Below are experts of layer 3 (counted from 0) of a mixture-of-experts language model. Rows are named router (the router's row for the expert), gate (a neuron's input weights, with its number), up (a neuron's input weights, with its number) and show model dimensions 192-287. Each number is 50 + 10 x the weight over its row's rms, rounded and kept within 0 to 99.
After each expert's rows: "mostly gets" lists some tokens that are sent to it at least half of the time. This comes from a sample of Wikipedia text that the model never trained on.

# expert 34
router:57 42 54 54 54 41 46 55 34 43 47 56 49 42 35 54 56 47 62 52 37 61 51 57 47 41 63 47 31 48 42 34 53 48 60 41 50 54 53 61 57 27 47 27 42 44 49 52 47 48 52 60 62 43 47 30 55 44 32 42 62 47 51 35 44 33 48 47 47 37 61 77 50 66 56 39 55 33 42 53 47 27 47 51 61 34 57 70 60 54 37 50 31 63 48 61
gate0:53 50 61 41 53 64 70 54 62 42 41 30 51 35 51 53 58 49 42 38 53 44 42 41 26 62 35 39 44 49 21 49 45 22 36 45 49 43 59 53 58 59 62 57 42 27 40 66 46 60 41 53 71 57 46 49 44 58 62 59 59 47 44 40 65 33 68 33 66 57 53 43 61 57 46 33 35 41 57 60 37 50 47 54 51 44 44 51 51 65 65 45 31 63 41 44
up0:34 56 49 48 41 47 53 54 53 64 51 55 51 52 49 47 46 46 51 36 59 66 66 43 49 51 53 54 62 42 68 42 53 62 34 64 75 53 48 57 37 38 40 44 59 66 51 53 61 36 43 38 49 53 55 46 65 51 39 60 47 28 44 47 34 44 35 53 57 45 52 38 40 49 37 40 69 59 40 50 57 40 52 48 49 50 56 46 41 42 60 50 56 47 62 46
gate1:31 48 42 54 62 68 36 33 48 45 26 53 45 51 55 50 48 50 71 47 32 62 54 57 50 35 46 32 32 49 37 67 40 69 49 65 41 45 64 48 40 58 52 58 75 29 49 48 58 51 52 51 50 51 61 49 51 48 50 52 51 56 41 54 56 46 45 60 35 49 44 29 43 53 43 62 49 45 53 62 31 60 56 55 57 36 57 49 37 50 50 55 62 48 41 54
up1:57 42 65 39 46 40 49 60 50 64 59 39 47 55 50 40 53 51 48 52 56 42 45 65 58 55 49 56 52 48 51 44 65 47 55 55 60 48 47 33 63 64 52 45 41 73 65 52 38 46 60 64 55 46 46 54 52 60 41 42 77 54 62 48 45 35 49 36 62 48 78 75 56 34 44 45 57 66 54 54 80 56 41 55 46 48 48 41 50 44 65 58 50 48 43 51
gate2:68 38 58 34 45 54 40 61 77 53 41 24 39 50 36 61 51 70 51 60 43 40 55 61 59 37 53 60 43 39 62 50 47 41 55 59 65 42 54 48 54 56 46 45 51 67 39 42 72 60 41 56 49 61 34 60 31 50 46 47 48 37 44 65 64 45 47 53 57 58 43 46 51 42 63 49 52 50 51 45 57 47 49 47 43 59 52 57 44 49 47 39 47 64 37 33
up2:60 20 47 44 29 44 49 58 69 49 48 33 48 44 47 58 56 63 37 75 38 37 51 51 48 36 47 67 35 53 42 56 42 42 55 48 56 60 38 41 41 60 69 52 59 54 48 57 58 48 42 59 53 47 42 61 47 58 44 57 55 48 57 55 52 43 37 53 49 34 49 63 42 46 50 46 52 54 82 32 55 54 52 39 61 47 44 66 52 57 55 56 51 67 41 33
gate3:37 52 45 38 45 66 61 61 39 65 48 53 66 55 43 55 45 85 55 42 47 61 55 57 59 53 57 49 37 56 63 43 50 53 51 41 67 49 41 58 54 56 40 30 38 49 62 38 53 35 44 49 50 47 50 51 56 56 45 53 49 43 66 51 33 70 35 37 38 52 50 42 62 40 71 63 57 42 52 65 46 46 67 42 60 56 39 34 45 36 27 51 49 61 46 57
up3:50 48 58 38 55 41 53 58 30 56 60 58 60 64 55 24 32 62 55 54 40 55 54 50 37 47 34 48 49 45 50 53 35 46 48 50 58 44 56 30 47 38 49 59 31 73 31 30 60 46 50 60 32 61 49 58 43 34 59 49 52 57 47 33 73 64 57 63 55 32 35 42 50 50 59 54 45 52 55 43 50 56 31 51 50 64 61 49 37 40 54 43 36 64 50 47
gate4:67 42 52 65 78 53 45 55 42 38 45 45 52 51 44 43 41 50 64 48 55 44 30 56 68 60 50 52 32 48 44 51 50 37 44 40 40 24 63 37 35 57 54 68 45 44 32 59 52 55 33 63 48 38 47 27 36 53 48 54 50 54 56 39 55 40 41 49 43 50 58 63 51 65 37 48 38 49 52 45 41 39 30 37 51 67 38 61 31 53 74 44 53 73 52 53
up4:52 40 59 41 74 54 56 57 30 50 53 46 37 64 47 65 34 53 40 45 48 52 57 39 67 58 45 58 39 45 45 66 42 52 28 41 42 35 59 43 36 56 51 69 43 56 38 52 41 59 47 53 53 49 58 33 52 43 55 32 47 40 44 48 42 58 56 49 50 57 47 53 60 50 50 55 40 45 63 67 25 35 54 56 43 50 42 47 44 52 39 53 42 57 61 54
mostly gets: " Nominated", " Candidate", " –;", " FW", " MF", " Early"

# expert 14
router:64 79 19 59 38 40 43 52 34 41 47 55 48 65 58 51 30 31 46 50 50 52 61 44 39 42 56 54 66 54 54 35 55 38 54 61 41 55 44 56 43 48 78 49 46 47 41 52 49 51 57 48 65 54 35 51 54 36 40 53 68 43 52 60 54 67 58 38 63 66 54 62 51 45 59 64 57 58 40 45 42 56 69 42 64 56 45 54 53 57 46 51 59 55 54 66
gate0:48 44 62 50 65 44 55 37 43 28 50 51 64 33 45 65 49 45 48 55 47 42 55 60 54 39 63 52 66 69 37 55 44 64 43 73 58 42 59 44 54 56 40 67 43 56 37 43 43 33 58 36 37 53 49 55 50 55 47 55 46 61 70 57 41 47 56 52 33 42 52 46 56 37 59 36 62 42 63 60 46 47 49 56 45 60 60 41 55 49 45 38 57 58 68 42
up0:51 70 53 46 58 54 58 50 41 42 36 28 37 55 36 46 36 52 58 46 63 45 49 41 44 44 42 50 46 36 70 67 31 53 50 62 51 62 49 48 45 55 42 58 46 41 46 41 44 48 42 32 38 56 65 56 64 58 66 58 55 45 41 52 50 37 56 39 54 71 39 63 78 47 62 37 59 42 49 55 68 53 41 66 47 66 48 27 56 48 57 31 50 50 41 44
gate1:40 48 40 59 36 42 66 46 32 62 56 73 55 63 49 46 57 64 57 58 54 20 62 52 40 47 53 44 57 71 55 43 38 43 53 42 51 48 19 54 54 51 50 61 46 51 35 30 53 55 38 63 52 45 45 41 44 49 50 50 50 52 30 45 50 60 50 33 54 38 52 45 66 51 56 33 42 51 54 51 29 43 45 38 68 32 64 66 55 58 36 37 47 51 47 41
up1:49 51 38 46 41 39 47 48 42 56 63 53 47 47 76 52 80 44 53 47 53 47 41 39 35 62 51 28 52 53 65 52 41 46 53 58 57 45 41 55 64 48 60 54 48 57 49 51 46 52 48 59 62 50 48 65 49 60 26 47 40 48 51 48 40 45 42 35 47 39 61 60 65 40 40 47 69 38 65 55 55 31 45 55 44 45 56 62 50 52 50 27 48 55 47 49
gate2:46 49 63 46 59 52 61 48 31 46 43 77 64 38 35 49 40 26 65 51 55 46 56 42 49 52 32 44 41 55 65 46 59 51 56 32 48 43 44 37 59 49 57 36 52 40 72 55 42 50 70 45 53 44 49 69 39 36 41 48 43 29 45 44 40 40 39 50 52 39 63 53 59 58 44 54 46 35 47 45 43 51 63 48 44 47 39 60 60 56 54 50 49 57 48 65
up2:59 73 35 55 47 56 51 49 55 41 62 36 33 48 60 53 53 45 49 62 52 57 44 40 56 58 59 43 50 43 50 46 53 63 55 60 54 49 48 45 44 50 66 49 69 55 46 50 59 29 42 35 42 52 48 43 73 68 35 43 51 66 48 43 64 45 47 43 58 61 72 40 51 31 55 36 63 56 36 55 71 46 51 45 49 48 85 68 59 56 66 50 54 33 50 50
gate3:56 44 46 43 50 49 55 52 47 28 53 64 61 57 22 26 45 58 50 45 38 57 41 57 55 55 62 31 44 48 46 63 53 40 39 48 53 63 46 49 64 54 43 56 62 57 44 34 39 64 43 57 42 55 39 50 53 53 46 58 36 62 54 64 46 48 35 39 51 24 48 61 53 71 56 41 45 53 52 48 35 47 39 55 55 53 48 63 35 64 40 46 52 38 55 74
up3:42 36 41 58 57 62 56 55 38 39 53 55 55 50 46 30 53 51 56 48 50 37 62 60 61 47 52 65 50 48 34 58 38 52 48 64 33 57 43 30 50 56 30 46 51 64 42 55 32 53 47 42 41 60 49 39 35 52 47 50 60 62 58 27 61 67 62 48 54 39 46 59 47 57 57 44 38 45 66 39 68 56 42 51 33 47 57 50 34 48 60 53 57 36 39 52
gate4:52 50 38 59 47 53 32 58 50 40 47 47 49 59 33 56 37 46 46 47 48 46 55 49 53 44 40 69 62 53 45 32 40 53 40 64 46 53 71 37 50 51 27 40 70 49 56 59 52 56 53 48 74 47 60 44 48 43 40 40 66 41 51 43 77 41 50 34 37 47 54 42 40 53 49 49 49 64 53 73 45 48 42 47 65 36 55 39 57 44 58 29 44 39 51 31
up4:46 43 47 40 48 40 37 53 70 60 45 44 55 60 45 57 49 54 46 64 58 42 49 55 31 31 56 49 48 59 41 43 49 55 47 43 42 46 69 53 47 46 41 44 61 58 54 55 52 52 48 58 65 51 54 57 52 35 37 61 68 42 55 50 52 40 37 39 51 32 40 53 43 55 52 34 68 46 63 51 37 44 65 54 54 42 61 38 53 45 46 41 46 53 32 51
mostly gets: "–present", " century", " metres", " kg", "×", " BC"

# expert 24
router:59 62 57 50 60 46 49 64 51 44 66 58 59 38 60 50 47 45 48 54 53 57 69 53 52 46 41 45 49 54 49 47 49 47 41 44 26 57 45 37 37 47 57 41 34 40 50 69 41 50 61 66 45 44 49 39 34 44 26 57 44 62 56 54 53 46 48 36 36 51 51 64 59 52 54 40 36 60 55 54 43 44 32 38 40 55 54 53 56 62 48 67 61 53 43 47
gate0:49 51 67 41 29 59 55 47 39 52 33 58 66 64 65 47 54 45 45 41 54 42 39 49 57 65 31 55 50 50 44 73 59 49 58 64 65 35 48 65 44 45 56 49 64 47 52 42 55 62 28 51 51 48 42 57 58 58 49 66 56 56 50 50 39 58 29 56 52 60 64 37 35 40 55 61 58 63 35 51 45 34 60 41 52 54 39 42 49 54 37 26 38 63 43 47
up0:39 31 44 49 46 51 41 50 49 48 56 33 44 51 45 44 41 62 49 59 60 62 42 52 41 56 46 62 46 51 43 63 61 51 58 49 55 37 47 62 50 50 48 39 51 50 53 53 70 55 50 46 55 54 49 60 45 46 51 49 42 53 66 40 56 31 43 53 42 44 43 41 48 38 72 65 62 66 65 51 64 46 50 65 53 49 50 60 71 49 29 36 46 68 59 46
gate1:50 43 50 42 52 54 44 49 54 57 49 48 45 43 38 51 38 61 34 51 55 51 44 56 49 57 62 57 48 52 59 59 53 51 55 22 49 43 41 47 53 66 52 32 63 38 53 65 35 60 46 65 43 55 43 57 49 49 27 48 30 56 40 31 41 40 47 46 59 48 53 47 60 71 42 50 33 40 57 67 53 58 47 42 29 44 50 37 52 55 36 56 38 66 45 49
up1:53 62 51 58 48 45 56 52 28 48 38 56 43 58 65 48 67 49 57 44 40 52 39 47 34 53 38 47 58 36 38 45 50 56 34 52 50 40 51 60 50 33 52 42 32 66 60 28 61 52 53 48 53 54 47 46 49 43 73 61 61 53 68 74 50 50 50 49 44 58 47 44 55 26 59 54 64 43 50 46 55 57 39 40 50 47 44 64 41 33 58 33 59 56 47 57
gate2:56 70 61 37 58 59 60 51 69 56 38 51 37 57 67 51 44 49 59 54 39 48 49 29 53 58 65 54 34 58 69 39 39 48 38 41 40 45 49 26 65 66 68 49 60 62 41 52 48 58 48 50 49 51 41 64 55 73 39 45 53 51 58 43 42 63 30 56 58 39 53 51 36 44 25 70 59 46 57 51 49 46 53 43 55 36 37 67 60 45 47 43 45 56 35 60
up2:54 44 44 47 49 41 44 44 53 40 59 47 38 55 40 61 58 44 27 41 55 65 54 52 30 54 54 48 44 53 51 44 53 47 54 61 46 49 59 51 36 40 49 51 54 42 43 46 54 62 46 61 33 64 50 48 43 42 42 57 40 47 47 60 63 56 59 35 65 55 56 65 56 48 43 38 35 38 55 51 44 38 63 50 53 64 61 45 55 64 57 46 66 42 39 37
gate3:56 32 43 59 49 44 47 36 41 53 35 64 34 57 33 60 56 49 38 56 52 51 48 51 63 31 39 42 46 60 49 49 38 40 51 75 48 57 55 42 50 38 50 54 49 38 56 36 47 52 43 54 67 50 53 64 25 55 50 53 50 57 53 49 50 57 53 38 34 34 59 31 44 52 46 57 55 57 78 38 39 46 36 47 77 55 40 51 54 52 51 61 35 59 51 50
up3:52 49 69 63 64 47 51 50 53 55 51 54 53 71 31 55 67 52 36 53 54 44 69 56 54 31 42 13 51 59 50 33 37 49 43 46 63 40 39 43 47 43 52 43 60 58 34 41 56 73 56 47 53 62 39 64 55 52 53 48 48 30 50 31 59 69 55 31 43 45 33 50 43 46 55 46 37 43 40 35 33 38 38 54 71 43 40 48 35 38 62 59 63 39 40 53
gate4:48 43 50 45 64 47 45 60 40 37 49 44 56 46 35 48 45 41 29 32 70 62 60 68 52 51 36 48 57 48 37 67 42 50 35 58 53 33 41 61 35 47 52 54 53 45 44 60 42 36 63 45 35 62 40 57 63 58 61 53 45 53 43 60 66 47 38 49 35 45 72 52 50 46 51 41 67 56 45 52 53 50 41 53 33 54 49 29 52 50 43 67 46 53 33 70
up4:60 45 52 47 36 61 43 78 45 35 41 45 49 46 48 34 50 53 55 50 64 62 69 64 49 56 45 63 51 53 42 64 55 42 41 37 47 41 41 38 46 64 57 61 54 42 42 63 50 46 43 59 35 58 45 55 56 66 44 61 46 60 35 57 60 36 40 70 30 49 60 46 53 55 48 62 49 60 51 48 55 57 32 53 44 66 37 56 35 58 35 73 46 49 56 68
mostly gets: "|", "|---|---|---|---", " ±%", "″N", " Elevation", " Turnout"

# expert 15
router:63 46 50 71 38 44 36 38 73 62 53 44 48 31 56 66 35 42 38 55 57 35 45 53 58 62 47 52 49 46 44 54 65 44 50 40 36 54 43 32 63 42 69 37 54 45 61 49 47 55 52 50 43 61 50 48 56 38 51 42 53 47 61 55 39 46 53 40 60 58 50 50 41 67 42 68 53 61 48 49 56 67 47 59 41 50 45 51 23 58 51 46 64 47 45 62
gate0:63 22 21 55 39 42 57 64 55 40 46 56 34 46 48 41 46 52 62 45 64 60 68 52 68 67 40 49 52 53 44 56 46 38 56 43 41 44 50 49 33 48 45 59 56 61 42 40 58 60 51 56 45 46 58 54 51 61 52 40 49 59 65 37 39 36 51 48 75 53 52 63 47 56 44 58 49 52 51 36 35 40 57 39 38 47 40 48 41 48 62 29 70 57 68 52
up0:50 34 19 52 38 39 46 44 48 47 55 40 45 37 59 40 52 52 63 45 60 53 72 48 42 34 42 47 51 57 59 51 47 51 54 48 42 30 41 50 55 54 46 84 64 65 50 46 59 48 75 46 39 50 68 49 59 59 48 43 42 53 79 43 49 22 49 27 59 42 46 70 55 48 47 46 50 44 41 47 45 19 55 45 42 37 44 56 45 70 78 53 69 50 50 49
gate1:42 52 49 45 41 70 45 49 66 57 47 57 68 59 35 57 70 67 53 49 37 71 53 61 55 50 35 48 30 49 48 46 36 45 57 50 53 56 42 39 54 44 48 40 53 63 48 58 59 65 48 43 55 47 26 47 49 57 53 36 52 33 49 23 50 43 45 37 61 38 59 83 44 47 48 43 41 49 61 39 72 41 40 39 55 54 55 52 37 67 38 49 60 62 55 47
up1:39 46 55 51 42 70 44 39 56 51 62 47 45 54 46 42 64 44 55 71 64 52 73 51 38 50 50 54 42 58 45 51 36 38 63 69 70 45 68 53 67 34 34 49 56 54 52 57 37 45 39 37 50 45 53 57 42 54 46 35 45 48 55 46 43 39 45 58 60 40 49 67 46 72 37 48 50 40 62 24 61 43 58 40 47 46 58 54 63 39 69 56 72 63 62 63
gate2:40 42 62 54 54 62 70 43 46 58 53 43 61 59 55 50 40 35 38 61 44 39 31 47 61 47 48 67 70 52 38 58 37 42 64 43 53 40 58 53 59 52 46 38 33 39 61 55 53 47 49 41 66 70 44 54 43 54 67 39 52 62 62 29 38 48 60 50 64 59 48 29 58 34 32 57 43 48 56 45 46 49 60 49 61 43 36 37 62 57 64 52 38 47 66 48
up2:46 57 45 32 60 58 72 65 41 55 59 71 70 31 55 55 48 40 37 61 53 54 63 52 36 53 61 50 65 47 61 53 39 42 47 45 34 58 48 65 59 62 55 36 43 53 60 52 30 41 56 10 53 53 46 58 36 62 61 65 51 75 39 46 56 39 68 62 57 60 46 30 52 47 44 56 47 43 31 51 38 58 46 39 49 41 56 59 48 50 62 41 52 65 55 66
gate3:52 45 43 51 61 61 45 58 50 35 64 49 52 40 52 67 53 70 63 55 46 56 54 41 40 53 60 42 43 48 55 54 52 53 46 47 49 67 55 50 38 57 46 56 59 40 37 62 58 56 55 46 53 63 34 65 60 52 38 55 46 59 83 60 60 34 68 56 58 57 26 46 59 42 38 44 56 56 46 81 60 72 40 56 48 58 49 54 56 52 40 51 42 58 70 61
up3:38 41 54 52 58 40 52 64 66 42 55 56 43 50 54 37 70 69 52 66 58 51 57 49 24 45 54 37 48 48 56 51 50 48 45 39 59 44 53 69 42 45 40 47 61 47 48 41 63 62 58 57 65 47 35 39 54 51 36 62 49 54 48 67 71 46 40 48 62 63 32 55 44 33 48 44 50 43 49 54 43 62 43 59 42 53 49 57 36 51 54 52 48 63 62 67
gate4:40 45 57 50 42 47 53 55 42 60 56 62 55 63 36 53 51 57 53 63 41 56 53 35 48 52 50 69 40 51 71 41 37 44 67 43 46 58 40 43 44 54 55 66 34 49 51 51 44 75 39 37 41 42 65 62 41 48 64 67 49 56 51 47 30 62 50 52 46 47 58 38 54 37 40 39 37 50 45 63 80 75 69 67 61 60 51 49 34 37 40 51 52 53 39 55
up4:46 39 59 53 51 58 62 44 50 63 33 35 49 50 55 43 39 51 32 51 49 40 48 35 53 64 40 47 37 38 44 56 44 66 50 41 39 45 49 46 42 55 51 48 49 41 57 55 63 40 47 50 47 42 40 26 69 48 34 58 68 32 51 42 52 49 41 63 40 44 34 75 45 51 45 69 48 43 56 50 38 50 31 33 45 41 41 38 69 56 57 51 67 41 57 58
mostly gets: " −", " ", " £", "°", " ", " fif"

# expert 5
router:64 41 27 58 47 59 48 44 65 57 57 42 58 41 34 46 48 61 47 56 48 45 41 37 52 49 58 66 66 41 47 59 49 61 46 58 56 57 49 40 48 32 42 29 66 50 40 25 49 62 55 65 44 46 48 48 49 27 47 42 52 57 60 59 36 43 60 55 54 49 44 34 58 41 52 60 53 57 45 25 62 62 55 49 41 51 54 38 54 54 38 59 22 53 61 59
gate0:57 44 50 48 56 43 43 32 40 48 52 52 39 47 46 50 50 61 64 47 56 55 55 49 56 39 62 53 26 54 51 55 46 37 61 31 49 46 59 43 57 66 66 52 71 31 46 48 49 53 44 53 52 46 43 48 46 56 33 48 53 45 50 64 52 41 35 52 50 42 41 38 48 51 40 47 60 37 58 59 44 54 60 52 40 50 47 50 55 32 50 52 30 64 49 51
up0:50 54 32 41 45 52 32 35 41 57 64 31 31 43 52 55 63 55 51 73 54 56 29 32 56 44 69 54 45 48 57 61 48 52 45 42 62 47 54 40 53 42 53 36 55 31 48 39 44 42 32 49 59 58 60 62 39 58 42 50 58 47 54 55 49 38 60 57 57 44 39 26 58 52 41 36 60 40 67 57 42 66 55 35 48 49 49 49 49 29 51 52 26 46 54 42
gate1:52 58 31 54 62 34 43 42 63 62 36 58 63 38 67 37 56 34 49 51 56 49 56 59 56 57 59 52 37 64 42 59 50 49 54 49 58 51 59 58 57 58 64 57 52 45 56 45 41 54 57 43 61 60 34 59 60 51 36 61 35 46 52 42 37 51 37 62 36 40 59 40 43 51 42 39 36 63 50 55 44 43 59 59 52 35 67 58 52 49 44 63 43 41 44 54
up1:51 39 68 45 53 63 62 66 47 46 55 39 35 52 38 71 58 67 47 40 41 52 48 47 45 28 53 58 45 39 64 36 52 47 54 55 61 52 37 48 51 50 47 48 53 45 48 53 57 48 37 60 51 41 61 39 54 52 57 57 67 48 55 56 70 64 52 48 59 61 48 59 62 49 66 60 60 35 58 45 64 64 49 50 50 64 37 45 54 49 63 46 67 53 45 44
gate2:55 60 68 59 57 46 41 41 53 46 52 49 59 42 45 48 45 48 48 52 47 27 72 55 54 42 50 28 51 43 31 64 39 71 30 42 41 49 56 42 42 69 60 55 66 55 43 61 51 53 57 48 54 42 39 43 52 60 57 52 48 53 52 44 52 43 52 52 36 48 41 35 66 62 46 44 46 54 41 64 46 47 43 43 54 39 60 57 58 24 48 47 44 54 49 56
up2:48 49 49 56 59 48 51 46 65 49 56 26 39 37 63 48 39 63 63 45 45 43 48 42 59 41 35 50 59 47 60 53 64 60 41 51 60 51 66 50 55 59 68 60 75 64 50 63 45 62 64 71 51 48 38 47 59 48 65 45 39 38 45 73 47 53 52 52 47 63 53 33 52 76 33 37 58 56 38 61 45 60 44 43 55 37 40 44 52 30 54 54 42 48 56 56
gate3:48 63 47 50 66 50 58 38 49 58 45 48 51 70 48 51 54 42 49 31 55 60 47 39 64 55 43 60 50 37 45 58 46 32 65 44 48 48 50 36 46 36 40 44 45 65 54 54 48 58 48 56 34 48 62 63 40 66 56 24 43 46 69 47 44 39 45 37 49 51 57 35 50 46 59 41 53 56 49 36 40 64 29 51 55 62 53 57 63 42 34 37 48 62 61 32
up3:56 55 52 49 70 40 41 47 47 57 53 56 65 77 58 48 56 50 48 39 48 43 41 35 44 65 38 40 47 46 55 39 55 46 44 31 51 39 46 39 53 41 48 54 41 61 53 51 49 54 42 55 40 46 42 59 47 46 42 57 54 37 38 61 44 51 50 52 54 40 48 51 39 54 42 60 47 53 36 44 39 56 41 51 49 44 60 57 42 51 46 28 46 66 56 34
gate4:63 47 51 54 45 59 45 40 52 72 43 57 61 34 49 48 47 79 45 55 38 58 55 43 50 55 47 57 60 50 49 39 39 41 44 48 61 55 29 57 68 50 51 48 52 66 53 53 58 62 57 51 43 42 39 34 53 56 53 51 51 32 57 40 47 44 51 57 43 35 39 70 25 30 53 46 52 71 53 41 52 59 39 43 48 35 58 56 57 58 43 47 61 41 42 54
up4:39 41 26 37 63 35 51 63 49 33 51 32 45 63 35 52 56 38 42 43 57 33 41 58 52 43 59 46 51 58 61 49 56 49 46 46 29 42 66 52 46 61 70 29 38 54 48 52 35 41 46 29 44 65 66 61 48 48 49 41 52 56 29 61 56 43 59 45 50 58 42 39 68 64 62 57 67 39 63 64 60 50 48 54 53 51 38 51 52 43 63 49 36 54 68 43
mostly gets: ").", "\".", " .", ".\"", ".", ".\n\n"

# expert 4
router:46 50 50 66 66 51 56 45 52 49 60 33 39 55 55 59 62 38 51 45 46 41 71 51 62 46 51 41 40 36 49 58 51 41 51 65 57 51 45 61 28 43 43 28 51 43 51 51 39 40 30 34 64 69 43 37 41 58 54 50 62 36 59 29 42 38 40 50 48 38 48 51 45 52 56 42 57 49 34 45 66 58 55 46 38 60 55 54 46 58 53 69 52 41 54 50
gate0:47 75 39 46 56 36 39 49 44 39 45 43 58 57 65 52 46 50 43 62 54 47 63 60 43 37 46 48 46 40 57 63 60 38 43 34 53 33 61 48 49 54 57 50 56 49 71 59 38 52 51 58 64 45 53 62 28 67 61 41 50 47 61 54 43 41 48 56 53 35 64 37 49 51 53 57 54 51 37 48 58 40 54 46 30 49 64 32 57 30 35 71 64 64 49 46
up0:48 53 43 37 38 43 52 51 42 59 38 48 35 49 55 57 62 48 40 52 38 36 42 50 50 52 51 46 66 39 43 60 47 55 51 61 59 68 51 60 58 57 41 34 36 48 43 54 52 32 48 51 40 60 53 60 61 39 47 56 27 67 57 53 51 63 54 43 57 60 42 40 56 59 68 59 59 40 50 62 48 58 71 62 55 54 58 66 40 60 66 45 32 64 45 35
gate1:45 58 31 52 64 55 48 32 36 60 35 64 55 53 42 62 64 59 36 60 30 41 47 61 36 57 54 65 52 46 42 45 44 76 37 58 72 56 52 50 71 54 37 63 48 72 60 36 72 54 48 46 56 51 52 62 48 51 50 49 42 61 41 58 52 58 51 50 45 37 74 50 61 43 45 52 73 50 34 56 50 50 57 34 37 53 31 35 47 56 51 63 43 44 43 58
up1:51 51 48 52 44 54 56 60 54 45 46 51 46 37 39 54 43 30 40 70 46 47 47 39 52 39 54 58 50 51 45 41 65 59 50 28 56 40 45 41 45 41 50 48 56 48 54 50 54 63 51 64 34 68 50 49 82 55 48 53 45 68 43 61 65 37 50 65 44 52 56 43 59 62 52 35 45 55 38 42 49 68 52 46 65 71 53 44 44 48 62 34 46 49 67 58
gate2:47 50 50 59 59 54 48 57 38 49 43 52 48 52 42 39 41 52 53 54 46 42 58 33 45 53 58 46 54 44 48 60 56 48 40 33 44 80 54 53 47 49 53 69 49 53 40 53 23 63 57 53 54 56 61 66 39 43 52 55 42 59 50 41 58 42 34 54 57 46 45 46 42 60 47 49 66 66 54 53 51 56 44 47 57 55 55 42 44 39 45 46 62 42 59 47
up2:64 39 64 47 44 29 54 55 55 50 46 58 53 73 43 52 47 48 53 55 66 40 54 59 48 37 62 53 55 68 66 50 42 43 46 45 58 65 45 68 64 66 51 45 48 68 70 57 39 50 49 41 54 45 34 46 43 37 49 57 64 59 57 60 53 68 50 36 58 33 50 52 47 56 50 58 60 43 51 70 61 54 27 42 53 34 67 37 65 47 51 41 37 35 63 55
gate3:42 55 54 54 36 54 51 58 53 46 49 51 44 56 31 47 43 58 57 49 50 52 59 54 43 46 44 50 35 61 54 43 49 50 68 60 64 49 53 44 58 58 55 42 56 71 60 64 50 46 36 59 45 49 61 47 43 51 38 39 57 55 36 61 38 43 52 63 52 35 62 62 54 40 38 63 49 53 51 38 66 32 37 50 54 52 69 58 55 55 43 33 66 53 54 34
up3:54 53 47 42 48 44 37 62 48 61 55 37 52 47 56 63 52 46 41 49 53 42 41 66 55 32 57 44 55 51 41 35 50 39 62 55 59 50 52 65 62 48 39 49 48 51 38 44 42 31 43 41 61 70 57 53 44 46 36 50 44 33 49 57 45 47 43 60 52 54 46 58 41 17 68 41 35 58 56 68 68 41 50 56 51 51 47 59 52 47 66 45 48 41 51 47
gate4:64 49 58 64 58 38 32 52 47 43 45 42 37 38 37 29 54 52 50 42 51 40 50 48 52 53 68 54 39 45 48 46 52 42 51 57 47 53 71 63 58 59 51 51 59 78 37 50 64 57 63 44 50 51 57 71 56 41 69 28 39 63 63 52 56 48 33 47 58 55 57 60 49 62 68 46 62 63 67 62 50 70 57 39 46 47 49 37 47 60 47 30 50 40 51 45
up4:54 49 41 49 49 44 64 45 48 42 50 40 58 54 52 79 50 58 62 57 52 47 54 58 36 74 63 56 33 55 41 55 46 58 62 54 45 48 53 67 32 41 33 50 64 60 47 55 31 46 50 31 61 51 52 47 49 55 65 31 51 44 45 60 45 43 63 39 58 28 42 58 37 52 39 44 63 59 45 35 57 52 52 54 32 60 40 46 57 52 40 38 58 42 62 49
mostly gets: " Spanish", " human", " Hind", " British", " Econom", " silver"